config = dict(
    moe_layers=[0, 1, 2, 3, 4, 5, 6, 7, 8, 9, 10, 11],
    router_score='softmax',
    normalize_top_k=False,
    routed_scale=6.22,
    router_bias=True,
    head_dim=32,
    rope_base=10000.0,
    attn_scale=0.177,
    parallel_block=True,
    init='uniform',
    init_std_qkv=0.0246,
    optimizer='adam_variant',
    warmup_steps=387,
    batch_tokens=65536,
    dataset='wikipedia_en',
)
Below are experts of layer 5 (counted from 0) of a mixture-of-experts language model. Rows are named router (the router's row for the expert), up (a neuron's input weights, with its number), down (a neuron's output weights, with its number) and show model dimensions 0-191. Each number is 50 + 15 x the weight over its row's rms, rounded and kept within 0 to 99.
Before each expert's rows: a language model's description of what the expert responds to. This comes from a sample of Wikipedia text that the model never trained on.

# expert 21
Country, city and state names like York, London, France, USA, plus IPA slashes and Thai or other non-Latin script characters.
router:45 65 36 51 50 65 45 42 47 58 36 49 64 56 38 38 66 31 47 40 38 61 56 38 63 74 49 72 37 59 27 85 62 48 62 24 33 48 41 66 65 78 71 64 42 53 30 76 40 31 45 49 65 87 45 55 49 63 48 49 77 78 74 32 50 57 39 53 49 41 33 56 57 45 58 74 47 50 40 77 61 71 46 23 78 52 76 55 64 57 52 23 47 66 67 60 63 58 57 40 70 55 43 60 28 54 48 65 45 44 66 47 40 64 46 58 66 30 33 42 48 59 40 44 61 59 34 54 62 63 49 34 28 32 40 18 40 39 43 36 65 54 57 61 47 83 43 62 61 42 63 61 55 39 53 39 71 38 62 32 45 02 29 56 67 32 76 41 18 50 62 23 21 32 78 70 26 45 65 58 44 35 39 64 44 55 30 66 43 52 59 31
up0:80 54 47 61 40 48 65 66 63 59 23 30 40 40 43 59 36 70 90 81 57 50 69 64 48 41 73 69 25 45 74 47 49 70 74 38 43 40 46 60 56 63 62 58 43 63 61 45 50 69 43 57 62 55 62 41 27 56 54 46 60 38 43 11 56 28 46 21 26 69 50 35 31 27 49 39 54 62 44 68 31 37 37 35 54 79 80 55 68 24 56 49 50 64 70 55 39 53 37 20 71 48 55 64 59 54 49 30 50 73 47 58 34 63 54 63 44 32 59 40 49 33 48 21 48 74 58 50 53 60 50 48 76 52 55 43 59 51 29 32 45 15 77 42 30 41 40 43 60 35 59 62 47 64 79 39 62 38 35 44 76 39 38 27 79 47 39 15 64 41 72 62 35 51 72 35 47 50 42 67 44 44 51 76 50 42 56 50 69 64 55 36
down0:70 61 59 60 53 58 40 54 26 67 75 61 44 55 64 38 23 31 42 45 24 58 35 26 66 19 46 22 57 46 68 34 61 70 25 75 67 68 68 46 32 51 39 77 49 49 35 44 49 52 47 50 70 44 08 56 38 57 44 63 59 47 59 54 46 56 41 19 80 33 65 57 75 31 51 69 48 36 30 46 33 48 43 48 37 44 61 59 39 51 50 34 51 44 39 75 71 33 43 77 46 53 58 37 43 61 52 51 61 49 36 43 27 32 48 74 56 43 72 61 39 70 56 67 70 63 45 48 57 33 48 64 41 61 32 62 31 54 33 74 49 56 38 73 42 59 74 82 53 45 35 73 65 59 55 20 52 39 15 32 54 72 46 51 56 90 25 61 48 74 57 10 59 42 42 45 43 42 64 49 45 30 37 49 40 34 59 53 43 52 41 52

# expert 27
Word-completing pieces like orth in noteworthy and ming in overwhelming, and middle digit groups of large numbers, such as 126,073.
router:39 22 49 71 63 63 66 54 52 58 60 42 46 45 52 47 62 84 18 35 33 65 44 38 56 70 29 54 43 49 48 39 34 50 23 55 27 54 39 44 55 64 63 79 56 45 47 64 65 47 21 78 59 28 59 52 74 49 61 20 34 45 63 63 36 58 30 89 71 29 21 67 33 70 62 41 60 44 57 29 61 48 32 40 67 40 58 47 63 55 25 44 27 49 31 52 51 55 55 34 51 44 81 42 50 35 65 69 60 58 74 62 48 56 55 60 13 77 67 50 51 83 46 49 46 54 75 31 69 27 38 48 61 25 54 58 63 35 55 66 36 46 40 53 61 48 27 36 64 62 60 51 52 41 65 80 64 25 67 34 31 34 51 75 50 75 35 53 44 51 45 56 45 56 59 44 64 50 56 70 36 50 42 76 40 61 49 39 17 48 43 37
up0:61 50 22 50 80 42 82 49 30 84 56 73 67 50 70 54 37 68 49 55 50 47 34 80 25 35 60 28 65 62 50 36 80 50 53 63 36 49 57 18 11 58 69 51 39 48 29 75 53 75 48 42 57 67 51 51 57 42 60 45 31 46 67 55 22 25 51 53 54 55 21 44 44 42 30 44 76 84 61 73 45 47 41 60 38 26 70 28 50 78 43 31 49 46 30 66 64 33 44 32 41 42 64 35 53 13 66 45 55 42 78 41 53 59 55 63 43 41 46 34 67 56 49 51 38 63 59 22 65 28 42 57 57 42 61 80 63 44 34 37 65 42 50 38 79 48 62 50 23 67 24 48 68 57 57 54 61 39 45 61 36 60 49 39 78 39 52 74 41 40 40 24 47 53 36 51 47 52 24 51 60 47 61 51 70 39 58 66 52 54 49 45
down0:50 62 45 42 47 72 37 51 49 38 46 53 30 78 45 63 35 51 39 43 61 75 35 70 84 55 31 46 48 60 64 48 46 66 54 52 27 74 62 56 27 51 01 44 62 47 63 68 32 76 36 42 50 46 58 46 46 31 46 44 52 40 34 35 62 47 62 26 46 31 49 39 52 47 56 30 71 62 51 86 48 64 24 58 06 57 48 42 45 57 55 36 53 35 45 07 66 52 47 47 75 45 57 45 40 30 39 72 53 45 54 60 41 56 31 63 41 42 75 52 41 30 56 55 54 32 50 50 59 42 38 95 41 41 55 64 30 71 79 74 63 37 42 43 45 47 50 86 52 71 66 42 59 53 46 24 39 51 51 56 26 52 52 69 53 37 82 53 45 85 44 74 47 40 67 55 72 46 51 58 24 73 46 28 63 39 42 60 42 45 56 34

# expert 17
Word pieces right after a short opening consonant piece, such as f-oy-er, pl-oy, tr-act, and nouns like number, amount, way.
router:33 46 49 44 34 30 33 25 52 46 76 58 30 56 46 55 46 70 63 39 47 43 21 36 17 37 54 31 56 52 53 67 50 47 35 49 35 70 61 72 67 51 50 52 31 51 43 49 44 38 40 49 35 44 61 22 61 39 60 34 49 59 36 43 41 35 43 49 25 31 84 70 37 37 38 45 47 54 42 40 77 27 54 69 31 39 73 10 43 84 72 57 44 43 25 49 45 56 41 59 63 61 41 27 67 37 57 65 61 57 72 49 64 33 47 89 45 85 74 62 66 68 79 69 66 41 50 54 43 21 66 50 76 45 52 52 57 50 47 44 33 24 18 43 60 51 54 31 38 50 49 59 25 49 60 41 73 42 40 63 25 52 23 65 38 75 55 44 47 31 48 53 63 56 28 29 68 48 45 43 55 63 36 50 77 67 49 35 66 32 44 46
up0:49 62 41 67 60 65 58 22 72 34 54 70 46 56 50 91 47 63 68 49 67 43 59 35 52 49 27 56 67 24 80 54 15 47 56 34 44 30 45 55 36 66 49 58 40 73 61 62 78 21 55 48 50 65 54 75 55 51 71 17 54 46 57 17 31 62 55 34 46 66 33 69 36 53 48 49 41 77 46 33 58 29 61 59 85 55 40 35 51 58 67 36 42 62 50 60 28 45 41 56 67 39 47 49 27 28 43 36 57 18 45 64 38 60 43 70 35 49 36 59 43 66 68 46 35 47 45 79 39 55 30 39 51 47 50 71 42 43 72 36 42 36 27 63 39 24 53 35 08 59 41 48 64 44 40 67 44 57 46 66 41 47 25 52 53 37 56 53 65 51 53 65 57 46 42 39 61 48 47 71 27 87 37 50 26 15 61 30 59 63 48 54
down0:79 48 60 19 46 48 44 63 58 62 34 48 60 18 60 40 49 41 41 48 85 25 44 43 56 51 57 68 43 71 25 55 75 40 32 58 68 48 47 61 59 68 46 42 23 28 34 78 73 74 32 28 45 78 47 63 74 90 48 48 44 53 76 24 33 49 49 32 46 31 60 40 38 45 30 43 58 66 35 58 53 54 38 63 49 47 38 49 66 30 72 57 55 89 64 19 60 40 46 51 59 43 43 24 33 59 58 41 65 67 56 65 60 48 59 39 66 52 62 40 39 17 25 53 45 69 27 32 65 34 65 56 46 43 37 49 49 46 34 50 37 32 46 46 45 35 24 77 79 47 28 35 67 48 24 57 44 44 67 58 53 48 47 49 32 44 66 45 44 22 69 64 65 43 37 74 52 54 59 41 69 34 55 56 57 74 48 29 57 63 66 57

# expert 30
Early pieces of surnames and proper names after a capital initial, e.g. es in Wesley, Van, Lee, Whit, Bre.
router:53 35 40 57 36 38 39 24 51 48 69 32 32 71 20 50 54 60 74 54 51 53 43 59 37 72 47 21 62 43 37 63 58 30 72 54 61 51 63 27 45 67 56 33 37 71 78 30 39 24 87 35 44 57 80 46 46 48 44 64 37 59 57 47 65 37 65 48 55 50 73 53 34 57 26 76 47 38 55 47 57 39 33 74 58 58 55 32 29 65 80 58 30 59 29 56 59 64 27 67 50 88 45 45 68 48 47 55 80 39 57 56 52 18 32 74 65 47 68 59 51 30 58 51 57 48 36 75 36 33 43 59 77 41 67 40 64 47 45 59 46 35 21 48 47 47 75 58 49 57 46 60 56 66 74 53 39 53 31 62 52 65 74 44 49 68 77 57 33 39 25 29 70 48 22 49 56 32 22 52 50 42 71 69 62 36 35 51 53 39 65 38
up0:42 53 44 31 47 57 67 56 59 73 49 72 62 52 62 67 41 48 75 47 33 54 11 31 35 34 43 48 58 40 51 35 39 52 47 48 62 32 30 50 23 52 40 43 25 20 56 58 47 71 29 48 56 49 48 58 30 44 57 77 30 39 48 31 36 55 50 53 36 50 53 59 40 59 45 66 68 67 42 63 43 52 31 47 53 38 40 57 49 58 81 40 46 37 52 28 39 50 57 51 61 44 61 57 57 34 80 53 51 64 94 82 52 58 53 31 62 60 68 84 25 42 81 48 28 57 60 27 34 59 45 62 71 35 47 71 56 03 47 53 89 52 20 42 24 16 48 29 30 63 39 38 40 31 57 77 50 54 29 39 56 33 50 44 41 36 59 35 54 52 81 67 71 53 50 53 54 42 41 34 53 69 35 49 63 63 50 26 54 57 42 55
down0:37 55 70 56 55 51 71 55 40 49 34 53 76 65 43 42 71 59 51 74 26 70 49 37 63 27 38 33 42 60 36 68 45 63 38 58 58 33 38 55 41 48 23 37 48 71 34 32 80 69 68 59 30 64 21 43 59 33 48 41 42 41 56 53 32 83 43 34 43 38 31 56 60 38 68 44 58 55 66 65 54 59 44 63 44 69 83 70 40 50 59 44 67 45 39 55 18 84 40 73 64 48 60 42 28 49 46 49 73 57 44 47 18 47 49 40 39 33 67 53 29 81 33 76 81 52 50 58 32 45 52 63 41 37 48 01 59 67 33 26 67 47 64 59 25 56 52 70 47 54 47 31 73 45 46 51 55 55 60 43 61 58 40 41 66 73 52 58 44 70 39 44 52 48 45 18 30 68 37 70 52 44 42 41 39 33 34 69 37 15 40 53

# expert 7
Prepositions after verbs or nouns (to, as, of, with, into) and the colons after infobox labels like Citizenship: and Native to:.
router:41 83 58 18 65 61 62 60 43 38 61 35 64 27 39 54 72 38 43 64 61 71 43 41 78 65 49 68 51 81 39 60 69 59 56 32 36 27 50 50 52 34 34 29 50 61 40 38 63 61 60 57 32 45 51 59 30 49 35 33 44 61 72 82 79 58 48 18 50 27 56 35 54 90 55 56 40 39 53 55 64 63 60 32 56 40 51 64 85 57 39 42 70 33 69 35 61 71 42 40 29 41 69 53 41 50 39 48 38 52 29 63 40 50 41 53 54 25 51 46 23 74 28 30 65 50 33 32 43 51 48 71 61 68 49 34 53 27 60 53 43 66 50 40 32 25 54 59 57 39 21 59 47 70 40 47 22 49 63 36 69 67 54 41 58 56 72 80 46 24 45 39 46 56 43 73 43 71 54 57 62 61 71 33 30 42 45 47 55 76 33 77
up0:29 57 48 60 54 54 68 23 30 58 64 60 57 57 55 57 30 35 75 46 33 29 73 75 33 42 58 07 50 26 58 69 58 55 62 47 70 70 61 54 32 44 61 65 21 56 51 34 38 38 55 44 34 39 65 41 45 77 54 57 15 98 68 60 64 49 48 38 22 49 71 46 46 34 44 66 48 30 51 53 39 37 47 46 38 47 39 66 43 58 57 54 65 43 19 48 45 62 49 44 40 37 61 55 53 22 58 20 58 69 75 60 45 39 46 59 65 44 84 35 74 39 90 51 65 49 39 57 76 54 48 71 26 68 43 61 64 28 53 35 42 68 40 47 54 61 72 70 62 64 70 45 58 41 41 33 54 54 37 61 52 47 46 41 39 34 43 60 59 48 27 46 32 81 34 43 60 39 26 14 53 51 46 31 70 54 64 53 59 42 39 55
down0:41 52 58 54 38 54 43 62 44 60 41 63 48 56 33 16 67 81 41 36 70 49 65 51 67 11 34 64 69 69 33 52 46 40 38 43 59 22 50 67 76 24 67 66 53 32 73 50 78 41 54 68 53 46 62 35 58 58 49 50 60 40 45 52 84 56 52 48 43 28 48 57 65 56 51 57 55 61 20 44 60 39 65 65 37 24 52 37 48 40 59 49 32 82 36 51 47 56 56 64 27 37 27 59 70 61 58 48 63 50 36 51 74 48 55 22 68 50 38 61 59 82 45 51 42 53 62 35 37 40 44 41 46 42 52 41 50 36 50 43 60 45 55 46 56 39 58 60 35 31 43 81 62 45 26 56 36 47 72 69 52 50 42 72 39 81 26 47 00 32 38 18 59 39 51 56 12 76 53 63 56 39 18 49 64 37 67 40 57 57 52 69

# expert 16
Words after was/is such as only, such, also, named, selected, served, born, plus infobox labels like Full name and age.
router:47 51 68 37 23 55 52 53 63 40 66 66 67 45 39 54 30 54 21 42 56 58 54 55 59 37 35 70 53 44 58 29 33 59 19 61 71 46 79 38 41 31 66 57 55 54 39 53 50 39 45 36 64 47 49 45 54 50 57 69 29 69 46 99 72 29 29 26 51 52 57 43 51 72 58 44 53 51 45 46 36 46 30 40 58 43 24 51 66 23 46 37 57 53 43 43 61 68 51 30 76 32 34 25 65 11 20 11 47 45 51 54 50 63 54 18 45 40 45 70 56 17 80 52 41 50 45 30 34 67 51 54 22 85 48 54 32 53 48 65 62 81 45 71 47 40 33 68 49 68 61 51 29 63 48 49 38 61 48 67 26 35 65 68 42 44 59 77 58 44 67 75 45 54 38 44 46 50 37 67 46 46 76 52 40 38 59 53 75 46 50 65
up0:62 60 69 32 48 15 42 24 74 29 36 42 55 52 61 90 21 56 53 55 44 35 37 51 55 25 92 35 64 45 38 47 43 66 66 44 55 42 78 57 58 68 47 62 39 43 58 43 50 40 29 88 46 65 35 36 51 41 61 44 65 59 60 59 23 44 37 51 68 62 58 47 39 08 60 46 40 68 62 40 52 40 46 34 54 60 59 71 38 40 58 71 68 59 39 30 32 60 35 57 52 49 33 46 40 75 33 56 65 29 43 40 46 55 34 48 77 34 63 51 51 47 85 42 39 48 50 68 71 41 58 53 22 58 68 45 57 40 33 19 66 40 30 50 45 51 71 57 80 45 26 68 45 68 63 46 54 44 15 43 61 57 30 69 68 34 52 31 67 37 30 47 39 30 63 43 36 49 20 63 55 35 47 42 41 46 27 62 41 64 38 49
down0:56 64 47 45 66 46 84 42 48 38 88 42 35 53 66 82 53 79 56 78 55 35 59 58 59 33 39 36 70 38 68 18 60 61 50 33 55 59 49 43 84 33 27 56 39 45 28 50 31 62 55 37 27 74 54 65 68 55 35 50 42 87 42 58 65 42 24 36 56 42 47 62 26 42 09 45 65 69 54 33 80 45 51 64 43 44 39 33 19 60 42 43 34 49 28 64 61 29 49 71 35 51 55 55 41 49 85 63 51 65 55 47 45 68 65 54 57 28 61 39 47 48 58 37 16 55 59 42 52 19 45 63 34 43 44 45 45 52 40 72 52 37 67 49 64 60 17 40 26 35 59 42 58 31 44 57 37 37 50 67 34 45 53 66 41 51 40 72 29 54 50 80 54 30 48 62 61 73 64 60 43 48 45 45 64 49 60 69 46 35 35 68

# expert 20
Second piece of proper names split after a capital letter, often foreign or sports names, such as K-ed-ah, R-adu, W-ilt, Bh, Dar.
router:55 77 43 38 36 36 33 22 48 53 54 63 32 60 45 36 48 34 43 38 37 32 67 81 41 48 68 68 44 32 49 75 46 45 72 41 62 70 61 47 68 57 60 40 38 87 76 52 54 27 63 35 41 69 73 43 58 30 38 62 50 34 73 37 61 37 72 45 54 62 76 48 33 48 56 77 28 43 22 30 58 60 48 59 50 63 57 67 29 51 77 49 61 46 35 30 74 63 33 46 66 80 12 40 44 53 67 57 49 37 33 57 39 28 36 70 65 52 60 54 43 41 71 36 40 42 27 80 37 46 43 51 56 47 62 53 23 54 46 48 55 55 40 55 57 24 59 49 39 52 38 47 38 62 54 48 38 40 64 70 44 59 61 34 40 46 72 58 37 29 35 28 73 58 61 28 67 20 13 25 63 38 66 54 68 67 55 56 56 41 72 32
up0:56 69 64 38 69 59 70 54 44 60 34 54 27 46 86 40 43 34 52 59 21 35 77 33 44 71 77 41 38 39 71 35 54 45 75 45 51 45 50 42 58 50 53 50 66 39 38 50 30 72 46 65 30 27 05 53 49 65 56 76 69 67 85 32 55 74 34 59 68 60 36 24 55 49 55 40 46 38 26 28 45 56 48 26 59 54 62 59 29 51 44 72 70 85 42 67 26 30 65 55 71 51 45 53 54 37 24 70 57 35 64 33 58 63 52 60 56 62 54 44 73 61 43 45 25 48 32 49 62 50 65 48 53 63 33 63 64 32 34 42 32 51 50 43 55 49 24 92 55 46 55 58 36 58 47 11 42 43 51 71 27 40 62 53 48 53 36 45 51 07 71 56 56 58 41 56 67 63 64 55 41 51 56 39 49 43 42 35 62 48 30 49
down0:52 44 47 61 59 43 43 49 30 44 86 66 56 44 55 46 44 81 58 73 55 53 53 56 63 30 44 43 50 38 71 38 62 33 44 34 46 40 82 20 59 58 44 67 59 56 39 50 27 21 69 59 57 45 66 34 73 83 58 39 40 58 26 56 65 34 26 45 57 74 45 32 72 38 58 38 45 39 27 17 33 52 36 71 46 26 34 53 47 61 69 72 36 33 61 92 27 62 37 52 41 47 52 42 15 43 68 43 63 57 38 61 53 68 49 51 47 52 39 46 51 28 53 72 76 69 50 37 48 53 39 42 60 54 32 28 62 57 22 68 41 65 53 76 50 65 62 29 65 50 30 27 26 69 26 37 51 55 76 58 35 43 61 57 52 75 35 44 50 52 48 54 67 59 37 25 56 58 16 34 66 42 53 65 45 68 37 62 66 54 55 36

# expert 12
Nouns for careers, records and media, such as record in Medal record, film, songs, singles, medal, Championships.
router:42 77 56 51 30 33 59 76 76 50 40 67 54 46 45 46 51 62 40 37 45 63 19 47 68 43 67 39 44 37 45 44 38 28 67 71 41 35 48 65 50 42 34 42 55 47 47 62 62 41 56 21 46 61 38 51 36 32 51 65 54 44 46 54 83 40 52 59 21 71 63 75 69 42 48 75 61 55 28 50 48 57 58 27 53 28 34 68 59 69 63 35 30 52 33 38 58 41 61 38 70 42 57 52 44 60 30 72 44 55 34 32 63 43 61 38 46 40 50 43 16 51 22 50 32 50 42 54 58 87 55 26 57 87 40 56 52 27 52 23 44 37 59 51 36 34 75 22 42 52 54 52 51 53 33 50 48 52 34 43 69 52 86 26 80 49 48 41 67 47 58 48 35 89 28 53 24 76 45 52 87 66 59 64 37 52 47 80 49 58 25 49
up0:68 63 67 50 47 25 62 55 75 60 36 45 36 40 48 70 47 54 54 43 46 50 50 53 18 25 69 49 43 45 47 56 73 38 40 62 64 56 11 50 39 28 58 33 59 60 54 21 65 55 48 36 41 47 65 45 65 47 54 48 48 74 41 25 48 66 49 53 48 83 37 42 49 24 46 61 16 58 44 72 39 63 23 80 32 48 53 63 46 55 64 43 43 67 56 50 69 25 47 52 63 60 56 41 31 58 61 41 57 11 42 43 54 49 50 57 32 45 79 63 70 39 33 54 48 30 22 43 79 59 40 40 60 51 62 69 61 64 50 45 62 30 54 19 55 46 54 79 33 53 51 35 48 60 66 56 29 37 47 51 99 60 26 29 79 39 61 38 53 77 65 44 47 62 63 40 59 43 54 39 61 71 44 38 49 47 21 44 61 27 48 27
down0:44 47 34 50 48 48 40 65 56 59 74 50 27 21 66 45 75 51 53 31 58 57 17 39 57 03 70 63 47 65 37 60 49 62 64 51 43 49 41 31 64 56 48 33 45 62 32 38 76 69 45 16 57 37 48 57 39 55 48 56 39 44 31 47 40 43 44 19 43 40 67 41 49 33 56 53 35 52 33 54 59 50 31 53 46 23 45 33 79 78 47 41 62 45 45 36 64 62 18 56 27 52 30 35 49 27 41 62 83 21 39 17 39 61 59 62 40 52 42 56 68 51 78 49 60 84 84 51 68 40 41 55 54 58 46 39 54 57 60 41 28 38 62 80 41 62 58 50 74 53 55 56 61 40 46 48 42 70 56 48 40 53 59 43 62 27 57 69 80 31 49 58 64 68 84 66 43 71 68 50 40 73 49 72 42 51 36 30 27 59 67 35

# expert 23
Middle and ending pieces of common words after prefixes like re, dis, sc, app, such as app-e-ase, ref-uses, dis-emb-arking, stat-ic.
router:53 41 77 62 57 36 69 58 38 42 65 48 26 44 52 58 47 63 61 29 39 81 39 40 56 71 32 40 46 56 66 14 60 11 38 55 64 59 22 73 29 55 42 22 51 20 26 53 44 56 43 50 45 44 41 13 43 67 45 60 54 35 14 33 54 60 24 67 40 48 44 55 45 33 14 68 43 21 37 37 47 20 46 70 38 28 41 20 72 41 44 61 56 54 40 58 48 54 69 61 34 39 46 37 74 65 29 58 71 66 54 30 87 51 68 65 36 78 54 64 63 40 44 76 36 37 74 55 43 58 63 63 43 71 41 53 66 65 63 81 42 58 53 31 62 49 53 73 54 40 47 48 47 62 36 58 51 58 33 45 34 50 57 44 37 64 62 53 53 71 66 64 60 42 31 51 58 57 60 60 60 48 40 63 53 41 65 33 47 31 34 50
up0:62 71 46 50 61 57 45 53 35 62 56 61 22 26 71 70 50 47 61 52 38 54 85 54 74 31 54 55 54 39 60 47 53 52 66 97 38 56 60 54 11 38 31 52 50 43 14 45 08 45 21 60 43 29 65 67 55 49 51 38 39 75 85 61 47 51 43 41 42 31 55 47 68 66 71 46 56 58 65 59 34 75 80 47 43 59 74 92 70 45 55 44 69 32 41 36 44 29 44 76 36 31 61 59 48 47 36 22 39 23 35 77 33 84 52 32 48 38 49 60 25 63 32 43 34 66 37 62 77 35 42 52 41 49 35 52 60 44 35 43 58 45 57 42 31 51 52 49 46 44 55 51 67 57 59 45 49 67 49 62 26 39 66 48 49 43 21 52 41 37 67 46 46 48 53 42 43 61 43 34 23 38 46 45 46 54 53 51 63 75 49 58
down0:53 28 42 52 12 42 68 67 46 87 52 35 72 53 44 47 92 63 43 53 77 29 50 61 52 70 82 59 29 51 26 55 43 51 39 73 46 54 61 51 34 63 25 54 56 41 44 46 48 53 67 32 50 43 56 78 53 40 55 35 49 45 31 33 55 61 43 57 44 71 49 77 50 51 47 55 36 57 51 48 63 46 68 65 50 60 46 35 55 36 78 32 28 64 46 30 26 50 55 44 74 77 53 41 60 65 50 29 56 39 41 43 43 43 60 59 51 24 64 26 48 38 27 57 25 63 38 50 26 68 46 38 13 28 23 53 60 38 21 51 62 58 46 56 62 54 27 50 17 66 52 45 63 40 42 99 35 50 53 33 45 31 50 52 63 51 57 50 66 50 39 54 43 56 66 35 56 65 41 47 51 84 63 49 27 33 69 65 83 64 46 50

# expert 11
Ordinary nouns right after the or a in descriptive prose, often technical or geographic, such as side effects, column, north, water, season.
router:42 25 45 72 51 48 34 49 52 38 45 46 65 62 56 28 69 67 64 56 69 43 34 34 51 47 70 47 57 52 47 53 47 47 50 54 27 28 44 89 43 45 76 33 36 30 42 47 44 58 30 60 28 49 34 67 76 55 67 01 30 51 52 45 24 81 41 54 41 39 17 37 41 37 71 16 42 70 67 44 50 55 49 73 64 56 52 36 53 50 33 31 58 70 46 66 31 38 59 39 69 46 68 70 53 63 71 49 20 61 45 36 56 92 66 48 38 63 45 52 73 71 57 62 62 33 62 39 64 60 54 33 68 37 34 64 41 58 61 44 37 55 53 51 43 72 43 69 41 36 34 41 25 37 46 49 57 50 57 43 43 23 09 54 67 34 38 26 67 35 50 56 54 44 40 56 65 62 59 72 45 60 20 35 55 39 40 70 55 72 43 50
up0:42 28 45 61 41 57 52 22 51 36 51 68 52 47 33 45 51 30 59 49 34 51 33 34 33 33 59 36 42 43 35 30 52 58 31 71 49 45 82 45 50 39 71 60 51 66 64 44 28 48 39 38 44 40 70 10 44 66 76 29 63 47 41 63 40 33 38 63 62 67 53 48 46 20 49 56 31 42 53 70 36 50 43 58 33 69 58 56 62 44 39 44 41 65 38 48 20 42 79 69 67 63 63 81 67 51 21 42 78 59 54 50 16 52 75 47 66 31 72 59 83 66 56 31 33 77 27 49 71 59 47 50 52 37 76 60 66 65 55 40 46 43 50 75 47 72 42 72 52 45 45 58 57 39 64 48 60 57 37 41 74 40 52 28 92 76 39 53 23 46 36 45 52 36 55 51 52 44 49 49 28 51 57 80 55 33 28 40 50 46 39 80
down0:60 36 48 46 61 30 57 59 73 44 05 24 52 58 68 59 57 60 61 74 49 16 50 28 40 44 44 60 84 52 40 58 47 12 59 34 48 71 41 74 56 56 48 42 57 35 49 56 49 45 77 62 31 61 45 44 51 48 39 37 29 60 69 34 46 39 38 48 45 51 65 50 51 46 60 42 51 74 34 64 39 77 51 49 53 31 44 60 51 23 44 54 54 31 38 53 41 48 78 51 36 78 49 69 54 59 51 29 46 44 55 39 31 41 48 30 36 32 64 41 38 35 53 64 57 48 11 40 52 63 48 39 70 80 48 77 73 46 30 30 35 34 38 35 68 93 43 57 95 47 49 53 36 58 57 47 63 65 54 36 69 49 37 66 48 39 54 53 47 48 50 39 62 61 18 55 84 47 40 65 67 49 48 63 59 36 72 82 37 26 36 54

# expert 15
Final year digits after 19/20, coordinate symbols like ′, ″W, °E, units, plus institution words like University, Congress, Senate.
router:42 36 47 46 68 72 44 47 72 47 41 23 56 46 39 68 48 53 57 57 81 67 45 37 65 54 58 53 61 41 52 17 60 64 34 42 42 53 50 68 57 69 60 64 63 28 29 23 58 60 35 48 40 49 36 39 17 38 37 54 75 36 50 67 48 30 59 59 59 27 26 75 33 75 68 23 31 62 60 49 60 42 68 38 85 63 58 46 44 30 47 33 61 57 59 39 46 35 85 52 72 58 42 61 55 54 16 53 24 49 37 33 31 29 57 44 49 53 35 45 40 40 61 73 54 62 37 42 36 62 59 35 76 48 21 39 53 79 44 35 58 45 34 51 40 83 49 63 52 50 62 62 59 25 31 59 79 61 28 21 54 37 31 69 80 53 36 60 65 51 67 48 60 35 58 65 36 63 57 78 37 40 55 32 32 41 69 53 47 61 54 64
up0:42 14 32 31 48 52 48 36 45 28 65 37 53 62 44 50 38 58 46 44 37 50 34 43 35 61 35 48 47 42 66 48 41 65 32 80 83 40 73 51 34 69 57 94 39 36 19 57 45 61 73 50 26 62 70 52 35 25 58 38 47 53 35 55 34 62 57 50 61 45 48 38 43 53 26 50 29 36 84 77 43 17 34 67 49 79 41 68 52 68 50 49 55 47 33 72 50 57 56 46 60 56 57 48 34 35 47 30 31 39 86 46 46 56 49 24 52 34 60 41 50 53 47 57 49 44 52 68 51 50 35 42 79 52 56 60 36 56 40 37 57 76 56 45 37 55 45 72 47 80 53 57 58 63 25 74 43 76 43 60 53 56 59 45 44 49 52 36 65 63 50 23 65 72 63 29 70 42 45 23 49 44 46 89 50 53 65 81 77 26 32 30
down0:61 52 54 42 41 47 28 66 30 36 27 50 40 68 49 60 49 29 63 50 36 36 55 64 59 57 50 33 59 44 29 52 59 60 65 46 47 59 37 50 16 41 22 53 53 63 38 40 71 40 54 60 48 62 47 79 75 06 46 74 27 08 46 55 49 81 57 46 56 69 62 75 63 55 48 29 40 29 80 84 37 60 65 41 32 59 54 49 49 52 42 49 42 46 53 59 79 55 48 48 48 70 52 28 77 63 61 40 58 59 37 70 47 40 33 61 85 49 50 04 16 50 34 62 60 27 40 89 43 43 60 56 63 57 50 59 20 56 74 51 41 40 44 50 41 71 46 45 64 39 38 22 50 58 53 36 75 54 29 60 53 58 38 53 44 36 54 52 65 48 51 29 63 58 71 37 36 40 43 54 22 56 39 73 73 56 46 55 36 45 54 40

# expert 5
Verbs and their endings plus linking words in running narrative, such as avoided, emphasize, calling, when, because, with.
router:41 44 44 49 71 66 78 66 57 57 68 64 62 40 70 32 53 44 41 40 30 56 14 65 50 56 42 43 38 57 62 29 29 59 40 43 29 70 14 52 29 48 64 75 28 58 49 70 90 61 19 69 55 38 35 40 52 35 64 42 35 65 39 47 60 62 52 69 72 13 37 60 33 52 62 30 78 74 59 26 55 49 49 58 42 24 44 28 59 49 32 49 43 33 62 50 62 69 43 49 47 42 91 60 54 54 38 75 59 46 52 33 70 75 37 53 51 55 38 52 53 71 59 33 65 36 63 14 73 36 49 59 53 52 56 31 54 46 60 78 44 72 56 25 71 32 64 53 30 43 41 51 44 49 40 52 76 30 57 33 21 52 56 50 72 48 51 44 44 42 72 66 54 38 35 60 63 47 47 48 27 41 23 61 52 57 69 40 48 60 54 53
up0:59 64 61 54 55 40 37 62 44 50 68 62 46 44 60 55 39 40 57 61 49 44 41 65 44 49 40 36 18 36 58 56 55 56 72 98 89 41 59 44 70 28 47 76 60 77 48 38 60 66 51 68 64 56 44 51 35 61 70 66 57 30 31 31 57 53 52 55 25 51 35 79 64 52 47 39 59 48 37 55 31 53 59 73 15 45 68 48 57 53 25 51 65 56 38 52 50 59 46 48 36 72 69 24 28 58 63 61 56 37 42 66 76 44 72 47 76 41 36 60 24 32 80 33 33 39 40 46 66 39 48 37 57 58 52 54 50 56 53 65 20 47 52 58 77 54 78 46 32 23 43 47 68 71 55 63 59 32 49 73 54 46 56 49 47 35 10 34 40 50 57 51 48 34 47 58 51 46 55 47 40 39 64 32 44 19 63 08 59 19 82 45
down0:36 38 49 54 66 55 65 36 51 56 74 62 58 31 43 42 23 54 44 34 49 58 68 49 56 37 41 29 73 22 58 36 35 72 64 38 33 47 33 59 39 50 79 56 55 24 67 71 12 35 71 45 50 64 61 29 37 56 70 73 50 65 49 65 44 55 58 32 61 64 86 24 11 41 25 40 42 51 83 52 62 69 32 12 47 46 31 63 50 50 45 68 64 67 75 70 63 67 48 50 35 56 45 54 20 75 38 44 74 49 76 81 32 49 30 64 33 49 59 28 44 70 58 24 61 53 45 77 37 57 40 58 59 62 44 52 66 33 37 58 42 60 61 49 52 46 68 26 54 63 51 46 55 40 56 64 60 23 37 60 31 49 64 45 73 66 46 39 23 27 41 61 27 43 43 46 65 43 48 41 58 50 51 50 61 41 55 42 46 55 39 32